{"n_experts": 40, "activation": "geglu", "lr_router": 0.00177}
Below are experts of layer 3 (counted from 0) of a mixture-of-experts language model. Rows are named router (the router's row for the expert), gate (a neuron's input weights, with its number), up (a neuron's input weights, with its number) and show model dimensions 240-319. Each number is 128 + 24 x the weight over its row's rms, rounded and kept within 0 to 255. Numbers have three digits each.
After each expert's rows: "comes after" lists some tokens at least twice as common just before its tokens as in all text. This comes from a sample of Wikipedia text that the model never trained on. Tokens count by the router's weight.

# expert 29
router:140114133117092114118107145140077147131126175120090115159141131143153133113109173160124110150112129052150131093130101108192114094128121108126142131092148125151133146119092113141152105155110103105141145150129111135129115122146137126096108115
gate0:113146068148106106129126163134107111136104177125119193100108133161087157137129105124145142138126155124138147125083147116147083135133119146108145127145106095136108137123127160129076126167107150106103094094075164131133097118106105134171104159
up0:123125170164140115138082133104145134155142111124141108107091148109121144129113120142115126111158126142114117102138182111089106147138133160085098126134095128149116099107118169124106151122141136133138125101137117120142144153115130185136102202
gate1:072156113154122148158134117100121145112123133146135134158131082077128163109138133173087120126128136105092110125182138103131134152100105132175104159113136094145147142141154153189110085143162124116132103084103118082096086138150122137123098117
up1:084127110118109143163142128121134142102111155134154157177125112093130152120155152172106094109102116141119128111140135150101106145110123097174081100112147126127130137151138165181103105132150145087151121124147087105113122154160139147122145108
gate2:093135133114147142158091118145112122121115117129148122126122162104140149096184118125150113106147159123124148133101147132120137166096144122171165155139108061149081095148116156161116129145131119128123149130132128135084150108110122141145154132
up2:099144105150204145185111137173146148110137100113140140127102126164128141142121113132106160126101097093136099133164155082100108093167146141130135147116098145102119148138157126135108125117133123130103082156169104153135113118154140137130101116
gate3:094168088147099139120148163158140135113123137143118144119109130126131143121161123109137072142135111118111098124101153123120127114129084093111095132160147117093167156122118135100157106127152098162146139120135172137130129135126093135156138131
up3:103156078110144158104093173101136128136117136149091169150117106189165121128136174126147125133151154121105134145108101112140141151154109107109090098127099133125165084114125174112132131102188121093119122170090173130177108122126151141125151101
comes after: "-", " un", " \"", " Un", " dis", " unc"

# expert 39
router:130111096118075090138121143107110122172098135168125098161125100156112153127148143164125148091119082135138130099167118115113105102121088100122110100141147125126131134114111152180139133110126126098121149140114095181155097100140096133109127156
gate0:123138121095120136121105113062162164119088153128166126137130078135132092175112113086117112118103145131096151134122107103127135149154114184160141104122168156118104122106131155118165113104133133110085138136093150127137119145083151141145168129
up0:112108144147129103124099154127131126128151160113126133128184133175116135170088121125109123130145109159099163118130097174124180081097154150166135150097128162074107113103106127136141125115131125113136127118144150093112152115131142086154147093
gate1:175090069153130135123092153174090105152157130126147118181116154129149157142067132126061142115136168106096110135118144132149133150140123103135117129104113106141124115164105141090136096097120150171098146090116143098155172156139101114134120149
up1:115137099102132132130129128128154104109104107115075112110137097129104111107122109152178106101123164126150194092120115157129144127121118139144115134138160139191141108062162140154105103102128166082154125161165130139131105147142152109121142112
gate2:096109130103144099171113091122113117156138176122102096104135136143148109119134157120119138126132162103134130113100102115169127163106145116165109132108107124134133147187174155143124109163143117085127131171130156130137102136113086101129098113
up2:150152131145110161111132155140136153088131106101107163130115124132117142145160077149131106119109107138116130119141135145119136107141137139103123156144135123125164119098118095126133142113098139178094093108140136130115166085157155142154161103
gate3:126162127110114163167155137143110143143104124140156152108180118136139143103101108102138124172140074107113124095047088154115143125098165166125126163131104101111151153122150146158134130144128093119133072130112182143121131142110087115147127159
up3:105153135120099159128143081163109135117074128147188166134172118110155127105099126124116133152159113097108100110106118170104124098086164138114133152109110133114111141101129154118133118149142090123134114142123193109098137143114085144135112172
comes after: " of", " in", ".", " to", " on", " at"

# expert 27
router:184104132117118117079130145136116167170119120146135123141108143139117120087137189151138127144119107114173125122151084149089094135151107107145140103137172115130143111121104165166105155150093139105131116125129115141143114132110123137143105109
gate0:105117160155133105122135076166153108162121149174146159154082144112087115120126119109089152108134157151101133121116126084118140120135173164093103096135155166106180113123115119101154122188151133158109096111116145125115084150133080142115112137
up0:124107119166139079079143131102177140109100119092118104108137136146113140133119121109117139118140105105158126127102133155138117121117125109165117124123084131151042160149137127136090134119153113131141137097153148127139120159115132116119129137
gate1:136152147141138145174125150128153129124126133124153089140146139167106142077120120138097089084139127128106129093120136151137113076150085136112144138153177162176157152117111076147123143128157130123154162133102165127169115123130131193137143129
up1:135108121143175109123139131114135114145199147182109114153116102137101168106145145119122151166103117187139132101134145144119118074144130158148108139164191174113111126116124070150119130169133136124135143117116187119128142119137154144112149128
gate2:100071159112115148102091112095132107153130095118142116117089147149138149152131138104152143098107124126113099140167136136139134116113151125149131121096129148179145146100127118174146122110117113156121113174168125135128091137100117113152126129
up2:175174099145098139122154176131130154143112177093165152147195099144123094146178139116107110130127104126105130111095137113110110126107075117088126130168157103092080114120136152098120140134132142119119153107120099118097128105144120160142118116
gate3:111092133119114143180173138097133085121090169122122098116113097139126111153141136113088086143124126116151154145125145104125143137124143112106148124110105092183100119153100161108099153112152129118102148123158157117087148138135148117093087131
up3:129116092133117122115122108148128112163120158116159150155106165107103118143142111171129154103186104143150120134162093112175134128154133160158107095118134147133109141106106143182124088119153137137149118131156137137123140116157089100095144133
comes after: "–", ".", " (", ":", " |", "′"

# expert 18
router:164156130120103122107147142132132156200115121136103137171155122134134113119109122148135110083110112095140111111164116094145130129192092095127115088096125122116140141116081174172132150135109098144134176088120116155153111161117111126118110138
gate0:136136140104105131062117129134117141128129124116108129138150121150120180177134095100103173142103124115134106116135096203093113121150140124114162124138153132164139082121124144102051138141147158133131126108136125119144150061140154144082152125
up0:138117123116081174114098108106133143129102116152131122134132147143073158153116121118137160145103105134133161146124099157141123135155117157128134088123111113121158087128109180122084164131179158120153104110108155089097147074130147144090171162
gate1:130110127075141158100088159121144096127107130105117099168141129119107130094136153124122132115141134107161135129175123133136100158183180190123143127099194089109163134150127165122133151112079125159137130136175132109153150146141129135133154111
up1:086123145157101110126149117121107121137120051151138152145108147136125107136122146155099167107132111140140103124157144111110124135146090088143138139139130141161120071070144110140141110128118096088089130118092156142133092127174109117093162166
gate2:126157143140133170094177126119110095124151102137144122123115124157152151120121116116088127115150142162110100107116140157120120102179130137172141093099142119114099143119176105080098143124138079140187138113153153116102127146181133093121123120
up2:138105110119135094165085123102122174117149137112105163135150112110101128152117147121139152148110113109116163136145143111172136102117167136118098138145086124122153128102079160166165144132109144085115081134097079137184115085063142160114097126
gate3:129093118131105171124163161139108139115105121141130159123171138083139114139121104101140149158159117130109139105164108141106118119125129114122108126124128147085100112119162150142120161141117157192142136137092090120123143139135122127124128138
up3:156110111120080150160154129130121147133129161146104175121151118110128115139119096141131124142146115106125106167122131124115163141128072109135114128136135155098132151135177119169137147130136158150174089109086096143150147169153072128156135136
comes after: "|", "-", " |", " (", " October", " November"

# expert 28
router:176109112167124108076134157120066135135113142129119141144165122148149147121134158144108122104110111148167087113151119093122083085148131112166145089120132112116176132103157136170118111113116172111137173087169108119149154145099136135142092131
gate0:183100099167094130137103116116118093110111161162121126108135113108148156171097135109136122144083137132168136142134127124135118159121099070153148159080115102151137131159145142105126099145114124131165092167152135149115128182129134169117148148
up0:157124107197095126133097128133094119081107124173106141137128101079160133137102122099116110119093113129177140125109098122128099149130143055154157098141132098159141123103157123126149118160153131155146112154150128151119154187134121163116159142
gate1:141108134169146152143136125126122114120119168129131167139144121114122142145105127142104180174152112134133179105085122105168079123149145104139145118162152128108121178097089160131131125138128136172142150065135091115140116130091102173115160101
up1:129128127091134115101109138154113125134116142135132143097108091146150091121170153152136088109089148111116102143167143147094110132109096104138132125111071138139116128131156146101114146121134132077124137167126128116148122110155136067139120153
gate2:178142153148104171093123150087147100116161176108160102136099123132109112126156143112190129155134073114133123101103135128104118110106146116121174124126112100108137179132113136146162120085085139088137169177111099173070128101146135136137095128
up2:154120174184088159079142181101099115140159167121108107133137153108112128141113142138097098124129122142132123134119161138092123123108140123081124155118087123105076186101089129157136080151103123126180108172153123167138108100117140151150108131
gate3:162096131096135154103133113113172146140123133124167139118142118118192170137136134165132109140134141145074150143088161145091160152131167097076165124122139100140095144116117075135109097149129152109084107142120115116108145144135115118150134153
up3:120146095132128071167123083098113098098123129120098177104062163114156071176121140160134131130121123131126177100155111156183113153153127115126117147103161086139158154131105160154151121115118154138154162086143156129147144137125121091127148122
comes after: " the", " The", "The", " this", " first", " a"

# expert 33
router:144131105101072119124139137129101143115098138143083101144090076166111142115142124129115154138143126149141130126146103105139123116134111079134165097105136112084132125150134125129113158115130125105143122099081118140154095162136131149137143144
gate0:158111121122139082119089087171169107144105130053072125121128140158088131123109132120120126133135094134150132148166132119141133093119129161082136150128152136138156165123131127187159133064118152104112106105093156116121141150121114134099161107
up0:104116107140144129140153114100121171110119113177155095152137131120151128119098129138145126101111092108113145110113134112129127132110117155148105079110109138086136081147152143082092126151128153164147167135148101131139146103137142141130122112
gate1:089129127137160111141126104138104142118167094137131125142122085151100107117088111144128145072145152139120138127135141130144120114151125176145159085108117105116127137131109107161158097134137123120120123114146089153145104123147145145139107116
up1:105131133117133087134153098113104131107121108094168116163136104161084081128098109122143150122127121141105108138135149139149172089127103186150146108121107125128128134160114133138143108110124140135131103135131105116129111134160132151161126074
gate2:108138152171141103146134099128157106142160088127164153103196125141139165091154156147108103119096098148123100111147160156132124120125165144157167131116129138133133153089120141146122135150094121115127172139144142105153112128105139133115145120
up2:134107098102118148106139180113076142125088181143129076149082128114110072164121115102148171124173139121127137132111097117145123111139103128111088148163113135125121106204143129111140140104152134168132113121100108148096144116131125107163109140
gate3:156135100151094102158113160149098129163119121100159107102103097147072107114105139097116104094151149139110107162159138122108144096158134152147142133101063103141148087131151105145154110150131125108162113084073129112118149130153137143138122126
up3:178133100130127085180117142145123122160119130115150112120081089124069130092113139101087093104169167106128129186166136145122160106143103132165159140094108087127153117125140104118141108123133120080155127082097149121111121137127168145119139116
comes after: " |", "=", ")", "|", ".", " information"

# expert 20
router:150146111133100106100140104147107117128092134137067155129132081153166158134114153154141131124085128116123106102129145117126114134167131108172151090128119094146124136147115152167137194143078152158084140098134136147173109151133134136126115103
gate0:111141119100129104111153089156119126144137126135126168105163132105108116103109131093157125157162131086103100100161133114096133133102144090080128161091101145133103151096162098143142125108128160128149103145059113152152161117171118165118152108
up0:161086116154085128179132179083116100151160130108124126186119111132153145131160117147103100102125147159154141192121137086187104150129127130169153112107151106116118116124156139101151129124107151129158150136159102104140154152115133124122078137
gate1:114137101122174128071105139147160165142161158123073124165086181101102103100164124124135171113140151117122123137139120164140134112152056123179159111104111159101103166150143166109103139124135130135130106172119123126136117114144093120115143122
up1:164156136119076135153105142107078185121111104116170144116120097103130143091125122098100138141139103125162143150082119132123163139101159105137110181129114137207132101140121131114153140149147115110131125120117136146128162119139138128147153092
gate2:132149135149136136134158080174122121102133109158082159166147107133100149163140119135102136118126112173120178135158170145091105140148108129163154112136141131152142144129145126135110146137120106134081142149130150150180115078102122126109126169
up2:176140094126119113107118125102043105144147083116144126132114194147130084099126131097150140159122133108127141151111126121128116163102133139142124140131125096133118076119131149178114141107184122123118110122203101118109140134158130127160118159
gate3:170110090150139100109156118146106115112113077114155118110099127124141125140119145159093169146148119137138120117115072118130145128137151126137133129127124130094074145143112130135123125111134095145189156092128141117086158088136160129146132126
up3:102139180149125102165081060169130130133122118126104156169117096127144169139154133129084103122161125119082177142120130147144156140127141129131105124132120108112135138124137092153111108136118140142138143160152099121150126121117127130084108206
comes after: "-", "|", " |", " •", "\n\n", ":"

# expert 30
router:171060136132107162109142133113106158110113168125153148149138109138111132103145147110109148117121110146132129070169138125124094118165130118134128110139127096111134140114107146183145150097091127144127151132152078171144123131129078155122140145
gate0:113136139126142122133111138126156119111170114183087138164149083113160134150111125115178121171087124136135139090129121130167108094135135149156123128142118128151119135130156158123138121086132118112149141104139101161154108124123120155139119169
up0:099156079106110104095139104125127146137142118105170144130138117120159134093176102144106159108142178165144112140162122147073161206123169091148114162115150137115150117099115125123076150168105134128101080119116133112146142126099116103111131140
gate1:149085128178132119149132140112120175147168140112133105097134085178127112108124144103123149134120119154105113113142130097088169116122117110147077159157171157156122099100102069157145162151132114108132114107094111162175136149125191186110144100
up1:126171152154119103128090115115148102105036106105122131141101168156137109168154130136162130118114124081122109132127134139146142121156147129088191154120159113157139120090113149143132109099107132111113138112139152109112150112105140131100117098
gate2:105135139147140113141105124133084143152131125085118146119177143122117115151109169131137129109140138122176136160150157107105096108104148098129194141108148115132142111173120149160117129176142093138152162132146170145104163133178094144088128137
up2:122134143159127137130081126162109163144151089084148144092140124127088126151105191148113147102191133112156135143163108111114133131096143117106172132120135154112116109169141160120133127179121114153160134125129140121090143160132096153086141109
gate3:137138083146067149108121148169134116138145167113135124142113147154146160117120136092134146159115106149137114096122154138116167141138120129110130173158089105108103156129121140153117119114121127134105134164146111142133134113110122151145125111
up3:122146060136129138114114075090122105124136149157158130152145135172167164136126121128102136150113097126112094115164144143119156152093145109131135118095088128108098125135108140151178131117084094115113089101136163185160105124127093131146093137
comes after: "'", " as", " with", " is", " of", " for"

# expert 6
router:150116087135047113120106118139101138177144125148130142126163159159164169134133133136125154082128124123148153105167081132124122109136106095115084110119159126124160152123135153146134116073142159119094165099140122147133101128123090132099124160
gate0:108131108131088095093105122148075115117120134105112149135119143119107111152108105158123116114126079134151104103143134110143144101133118099115117162154124097121104066140102125139096152104129109129075131114112112113141126149147135114126161116
up0:122150131128156169157136125090194135123140140190131127116150118162166122075147112094124120173147158105108135136113139140104119137165132182140144125114142162099161128122128123113143086134147119094154092157153135148159122160097136094165106133
gate1:152130165138142141117149082151103146127089108134146118131082109105113171141132145168081090113149095121139157151116129159139127098191134137102139130091157126145129146131138130072138161095139145097142110147131103123126148155102146158153137106
up1:091107144128122145158130157114123116110115082121146105089141125147122153127131165127102184115126144152166098113109133117110150137092127136159164115142105145090149086116112153187124064164092118129150138127137148135098132111154147066149124104
gate2:121124093149131120111125155124095125114117144121089146105168074121086084129117066134123158105114162125189137151090109163125132149140136127141121108154127132137109114162103117125139100149106138142104155118143109131157109129151129123108096184
up2:149133138159113119125127131080133124112144115108118143151157074133126103132122112154135158072109119099170151146077131170163156162140180127128117112183168131156114101177146116197122075121091123138106110096132094101132150086156163164139070187
gate3:097154111133141147132114114111122121110123102135196115165160126139135135108071144131157129143107108126143130156129108159149138140172145132131107118168154103118086167084119107146125106131127171101105116151153069144103112138152133100143108147
up3:204119111145136094111121135179137154162129133143074133114094114138128117116165126115145091128119116135148113113134166154102166147081127141151123146085111138179159107167141128102150122130127097123144129078118185149103170118112101137125144114
comes after: ",", ".", " However", " due", "s", " time"

# expert 22
router:151121139089078149091070168109138150169129121202136156145127114129164118069144157131145134078123108089129136126157109124128098143133087118155120159121121110103116124114131119127097149116131114134149126107133129113188131149126098118153082145
gate0:131120144124153116139126141138104120155110124173107045129149086096120132112155107111158128096112167146146125113126108160125147152141129151136119141152172118107134172171148130134130136151138101150155122130148164126136131113114160076122134124
up0:125125093125116126113141137122147151105171122099143198124097159162147140153081139153111119124171096127120132114151149100132117120145109107128100119101090139138139118117112130128103092104126149113115130096104092119140106130149114164145134116
gate1:161139106103135128138128106133100163155153137152142126138109122164130156171159171121110115118086098105137093118075139156140109154122122090142083139106079094137139137154132121171158104120167159150178115070117149189129144142126106144136127095
up1:121160182117100124132171137123129130173087139126098112099161153124149147114128152126107134143144129128130095130074119185092122122124114106119118126135119089109100166159126139155119102161110139117107146083148094146169124164107114106126151113
gate2:127137107136134149162105124097136120127124112164153142143167180128114095146155123129114142142135137087169110113096127154123130145154157122125133149096114144097122125145148125123115082117180153108111127133149142132151142146133108114130113150
up2:134156120143148156156113129104150101116124098120089149124134182147128136135170086071132146140124166099131088155124125153109094163121128156120149143139132146139119113157149116161133117122122090154104134111158111135130155162126137140138090170
gate3:091164134118126153156102149141118117115091108144107153173132095116120120084125110137128108129042137110120150082139136113125117131110147161147104134163118136160087105146097087134110095113096162118133114124169160137148137150102114136105103118
up3:125115124183129116103142111154080133125091126114133179143093107140116130102113150106155124141146100147100126121094131143147083145123116160127143107104125164147151127128173124171064157141178121135114103149143109116098130107142113140116147158
comes after: " the", " (", "\n\n", " of", " Mount", " and"

# expert 32
router:128144101136146122102164128086133152172129130160098114112126070118129112111144145142116119152122115128139127107172118114143069102149130098153123119150105098155150154159137191164125134120121140145112185125117079131136100123128149132133105119
gate0:142149154116115146150101129128146155088113121158129129125134128149171137123137187122162118105124114101144129161118136110122077108123087151123165090125152159076144134160172120079136096111133105100092152150119099135139100115104166111127107100
up0:124127112160094125162071145115167143099131127111112142153138159160160127133129146120158139115143147139098113137096109136079121091077100158133131118128142138113148126125112122062148129109134120135093120172124145124110138137107124125087106124
gate1:123129124106142156127121138120104129099137118167104124106183117131144143148130157083104125115147136140103109175118138110154105093143110159147107148145125115121141136154148150129106084112157136129141113168120169129147147138130122141152131094
up1:117124131144134152161100149141154116118138112127109139115140117129124141119149155078091112125143093104148129155145127138126113132149117148122133123172154109094149131102161174132102128128154116136139119159104154126125107163131107101161122155
gate2:144152120181152137132143191124185116131146093171118147111135137106140137152073140155155090167120150174066155137162102121127134164148102161121130147141130126120121123147160140133148153176122081132104122168102133159104118175159123110103119140
up2:133121169130126106141106150137177111154114163108132140131125089121118115132064141119165114115100120109126147112141150171121132160121083105138085119121127166072120102124125103163145097147112088184111163150110141163129109124144108116076151130
gate3:118126104138137157135107127099086172114129161149114125132087112097129097105124103131187126113139117142172177134112139114113114113147156134155097129114139085164121146121165069137175168102142124162118148164139122122169113088090102149136109132
up3:172123135127156162157125153123140152104111138154111149113144116130128121153109119122135135107172091122145148152111122102086159122136154137148084140107113097132153114113156074116125121105127132159128112127147130100124147092123077128129117150
comes after: " United", "S", ",", "P", "R", "D"

# expert 2
router:179113164127110108084138157141118157160114176166154143140108132143119125075131130136170097134102130139163105084173102124138122107150096115151158128099145097128168136100091158173129137136072126144100111102121117121139124146156087127132096124
gate0:084138175145136145120140121146154155189166080119136117164124078087139096168153136153125103137136088097107129123102124104089166150109106136173125135140147089135147122133139115096134127094132167162102113125114107113150132175110163111159144157
up0:105114121116116106119116103145167126135170129134133133120129128121129146155132144123130116093127090106148140142137057141132119120089126085161127133140132095167078130153155072105110154093111131148116114158165148120134127137121132105178207147
gate1:138144129091154092123136054147129147131108112134147127158155134128151147087142131143111127142123101105117138103123140134163133095101165115141107124119069094130121100115137124100118081125120155154149162143112109137140136133154116088118136146
up1:091081118206174089110142132129108129118127165095137113150172111142167144102109097132144154119174103133123128156088135123094123115125120149126106106131146115091134138088107123114137094156146118144106123132121121148138196140123139099165157138
gate2:117124165146146167124139138143143151098167103116076134091094114149095095086099126150120144117126131138130092164126141169140079164148154139126073139139140149115139123127106143115124127099159110142118144110099095169144121163143145116134149122
up2:127110121108125126147105126103136091166143107139146131137141166090096083136125108153130130105110129130127143104109095089191164112150176117093141095052133156155113138109156111137135133134121135129162092123112122150114108077143119123102118140
gate3:131145094142113127132111133126143088143111157115159121147146142121117115154129135170127143104123126099114119138105096112130148097170134107132113133144091123142115082100155133144152194115068204133105092149098095097131119165141150194175097158
up3:135120142075154120115128155133115145137146091104086152127086137135095157093139126101142151105153097140105114104126195120119142173149080114138145138126165135117109163155113133141102078151174115119132179106167155139109130085118109100122159123
comes after: "–", ".", " (", "+", "{", " +"

# expert 4
router:141120128110127124102158140090117155147068106135155136144155152135120127104119149142145128097102133103119128124124121139149097091140124121119113136154139107102174120109145147122113122127115137124109151117109090134162130167103121125142113138
gate0:155159162108135110116154142134135122168117110121110140134119125111139158133159147083136115130139123127107186114144150178104126112135114073165172123129116173116174136106161098137161118112153095114115159150170120128113134114151099112150140143
up0:126128114106177133081133099127096109120167145127126117108140131177167149124131099139103148118162145096139163129098146186135115124130142100078123162102152106155167164086171103127119080150102075152161152109096093154104146137155124122091137141
gate1:132168117139100087133108133144108133143128088139127148183114147139117113103136118133144119135094118149091092129142110133155173125184114130094171093129124085148150153127151141165122123134110117132142172136106092147108112117120123130143116119
up1:173142168125133095080090142143104150175152124136131137174096200130110151113114111104131124093134116170108076157147099143141162134122118145109138128148130103160114105087113152174139128127111147151133142144084088129109148113124105141120125145
gate2:112149115171078155150139155090095138114111155111116160140104112153075105113157128073084111141122114144109139141125097160121144101156153129155112102131117127077136115162148142072174151089128124139135123100137096107148153131114141139103133116
up2:136108154097144067096111094141170132126135138132106123136134141121167149147120116179149113111143161133139149127137127129079139125111140111105138130109100135155122172084132137152082123150188127088114113127165156137108124120112119121165146140
gate3:136088134154177150141111142147155106122125073129141134088119112095128152132147119163166136147167087115130116088153124108151140135092127133110115112136128192143101145107124116166110107149111143096130119133145130139121111155140102067116125128
up3:151157065131121125157098094113117130142116153140073137164117125119111157138100134133148105084104153088139085135123148163108147132147137121151111124143123130112124140106098144138135124097114123125122129159166133111144138113140147179125141186
comes after: "  ", " 0", "%", " —", ")", "0"

# expert 7
router:147117135104132118125118124089132140155118136145131105151175163125114138115125141167167128117097137066121124110100122107130118119180084080143079118113169110097146166109139182167093132146063125108131173093141116159133147109105105140131116104
gate0:154132144160156078130125129134128134132110112120126102129099114149103108123124121104147134130093123161141142121171127120174101146144102139165153100137128121158086115148135145118112100138079139147150157123110158148129100114093136122147108142
up0:095135080148154152141159138103152117109134125167105130091158173132128118116099163117136126119105129125083106138134133121116120174154138153116121133130123125135214116117142117158137091125117153143151096149136149130150099138145088100183154122
gate1:137152154128116142107170159155141115168181127112148154090149101171076102154153127149111127116102099119152110166118121118123139146126140154058087093113151144122161135122154116104113147146131160163104125164184123128132179129143091142144136113
up1:126155182143161142109161151139117112119155135125134147126176156142105106096151128180095146140115100120173079169134136114114099124124123137123087139095154117109152141125104107126098120117111134146104114146133091093101189128174140147107138125
gate2:140150104166138093113164149123164176141127096130106130105103117117096142128096116143117132082132092138129170116126117133107143172125114130174109102130139154144123169165111182136128157085116128109148125151143112131143121140147149085146127130
up2:141107134125143131140125141142150119101140160150134149143121149160108141083136156119114138101104159106134124177126082096103118129152147118170143137120108117145128122133094133133140100131154127102135148142111126183108160125117170106143117142
gate3:121129100166101150095137126096137086110103129107160077110137135128118106087150132149137148142120150117124154109104104150145088120156110148112097054109157092130108146162126131105097088134137103184119098136144166122143131120104117115147148116
up3:142094120135141125171122091122120112141154138136114074089137120100187106092171111114123140142107137180137098079134137154165111135117125153110118110112165139162140162141158140105112115142161121131130184092113149137102112165128159157128119138
comes after: "\n", "  ", " MF", " DF", " 2", " 1"

# expert 9
router:143105134132080119123157118112122145150102155156132160145125138144131094081142141136107104138139119109130172155120081172162101131140132117147094114155114113116141135145104104149122142121100174084118143133147073155115126116134102152112103121
gate0:130105171114133111124192168136121112123101108107145146129158107116083128145114143133134147137100133153126131113125129134128101138158139139128121119134123106095121076102140155141143166082151161128116130131170134125169083160176131133120117126
up0:112110145104124132054169136121150151165107123132156127115123136165118127148115125105152143133148069088121100142157100100146118147138134147125096090129140099116136106130127133126168132143166165141110127152116109131126094113097116076118136113
gate1:096082132122099131120100124112186106094133100127129080133099135098118148097124120119127172134142149141138129117132114144154124110173131110092099123117129139101123111142139095096132116115127118136116111126150144125134129133121122163108172108
up1:150162123141153126157155106132097154149113143148092134095135137148112091160155184114126104162108130092132138129128145097109104130097138130148183151126087117138150155127102173164116129137148131156149134157083086088131115098151139129153101177
gate2:141122055180117099171154112113117157131135111130150132155143133113166177134145162091152123142107125125154184138174165136145108076196171108131164121125134126151127149127126098125136116189158144117146090119125151111118173141136134131101125169
up2:164102137170119134110135126112136107099080145144120145143126114131127116139109126161106145131123143139078107151073128166122152114124106117153129151114136143165149157114087115148107069097160093133113132127110133144150120131161121175131117150
gate3:144084071157117095146136129157163111130144121122100098155155184115094081137122116109143122108124150142171111130092082144117123152136147177119181144145129133118126101156133169141122173148098149156110120112137124167147121077174119140151108136
up3:121145130087152102135136139154135117121133108138143108126151109147160124132119162155117117180091101152139152122149161111125138136066129142114100119143124152105088129124066112147081084096155115134105132134150098112127147140102159110106131143
comes after: " was", " he", " were", " is", " also", " He"

# expert 12
router:177121108121112095126132139117120145148081117148090105183111143132115131073141134122143169112118109120151134068161114095117124102107117148151151101121124144143151115096136149167154150137105133140105115080102076110130139116128128139112131143
gate0:116167117138101152165099140097121126143099107125123110125123141105140115155128142144172144108122108156107146160139111083136123161128176131113113140116145095104144136123136133113116149157165116107133137118094134130154151187172146111155163130
up0:114143158094142127124110134183133116084142143117093175128110144146089118136116155148132098148166117143108099088134166128091148100139095123102136127118105162135129157158116134136117098151098129150121092077155080152117104123116122118138109115
gate1:118133100074113125121178142156115110108174120108113127155134148131128156146117122103115092114105144124152164146131159132129101101134121116122109142116132148122129121119114111139102123167132111144120088120137147135127129167102125097117064099
up1:160145184140123152112094107111134123102111126121133155121153087183140131111144111169122133137133130164109115117122094140139125125109114122163149110136136109151158120126115146094144127066108144069144163147136098139124118119166126115117178177
gate2:145158134111088125153130164128154121132148106111128154149112118134147185116182130080142154159126097132170117138173107107120120113120120119112155152161101122111124132095129147110149124128156114130120175067119074104120112137149156112155151098
up2:109163141136121155122098143113141098142161085126129153166131114142118157125195145091168146163110072147150114149147104125147093125132087144108151121134147148106110121083131165130107106129115141127125173112164126118142108131117123091122170131
gate3:157104139095096133148126148085145084137111156116067114124112130095119145123109135107100147117179124146175169138097113108137133134099103133122170164109097117125145118146131135120112132141128122113149158145116139140196130116175131138082108147
up3:128072142125128130135089171096117154128170074139102155120160144105096108141129108143102124124095134144134152123138154131135148151140138151101110066136133146105140142140105086139123132141135141104107124161107141147062107107089140113110148111
comes after: "=", "\n\n", " =", ".", ")", " also"

# expert 37
router:169080146130108105104141131137050172111083146123145146107132105111162130095102126176084142123121131102125126119141106141158128124149126129126125105145162126131129123130118126154132168122116149068130176125128116143127141134158107138122109111
gate0:113141140139115135150122127079110127153092139116166127164153138163156126128119115112141126115109168085104128146156141109086143123139177158132111093116131113117111122125148129139165141144137102134095138126109148178135128160157182072121127150
up0:160143094103137098129134119203113115111169156118106140117090076113106144154115141163106136155130091148155111093114133149143148143117097089114147137124148148124125127113095169127058126110116184117123103110138112088078101084103106166130120116
gate1:166141158105179133103117106147129111138132083153074078099114136134151120169132140175135150133125149135187136099107169117175140136118160122156135107141140106139149101118092101150130154164155106130112112112123080140109127129112166143136140090
up1:098131129147154131128145145103136118132158098121117134133139108163143118104106143091081100119132145190096098129161111108111138163124115106141113111130116170101124102108136114108175100086118096133134128137185150136166122129127114106130128168
gate2:146134109101103100136143154127136090180117122110133123145136156109104138139109100140140116138136131129077098088134133091134160131173104107124174123118169063088076126126107129109144163096104145129143130146140110133140134126105140117153168116
up2:120136101126162133103093139116100147140134146096129133123134111114149127114133119143116140126128077126122129104156153159131130128123138165126078101092135091137096078149134146157115105112121153105098173095108191092161097148127132113161116140
gate3:137103073143150129125130088097167127157116133109067169096113089153120136122134133134116139160123138128092105146110061127101124134134115138124099142137178149134136129126069141118119122153119090105177120164108146063119122157189131115096117141
up3:127131175143180151129111133134092124129160138169161137138173138059142150126150109158129093115105140128143095152128149151121141132152187135145145140112103129114076139152104153137116152125119159169151079097171144145138132139059110116143103112
comes after: " to", " in", " and", " he", " a", " on"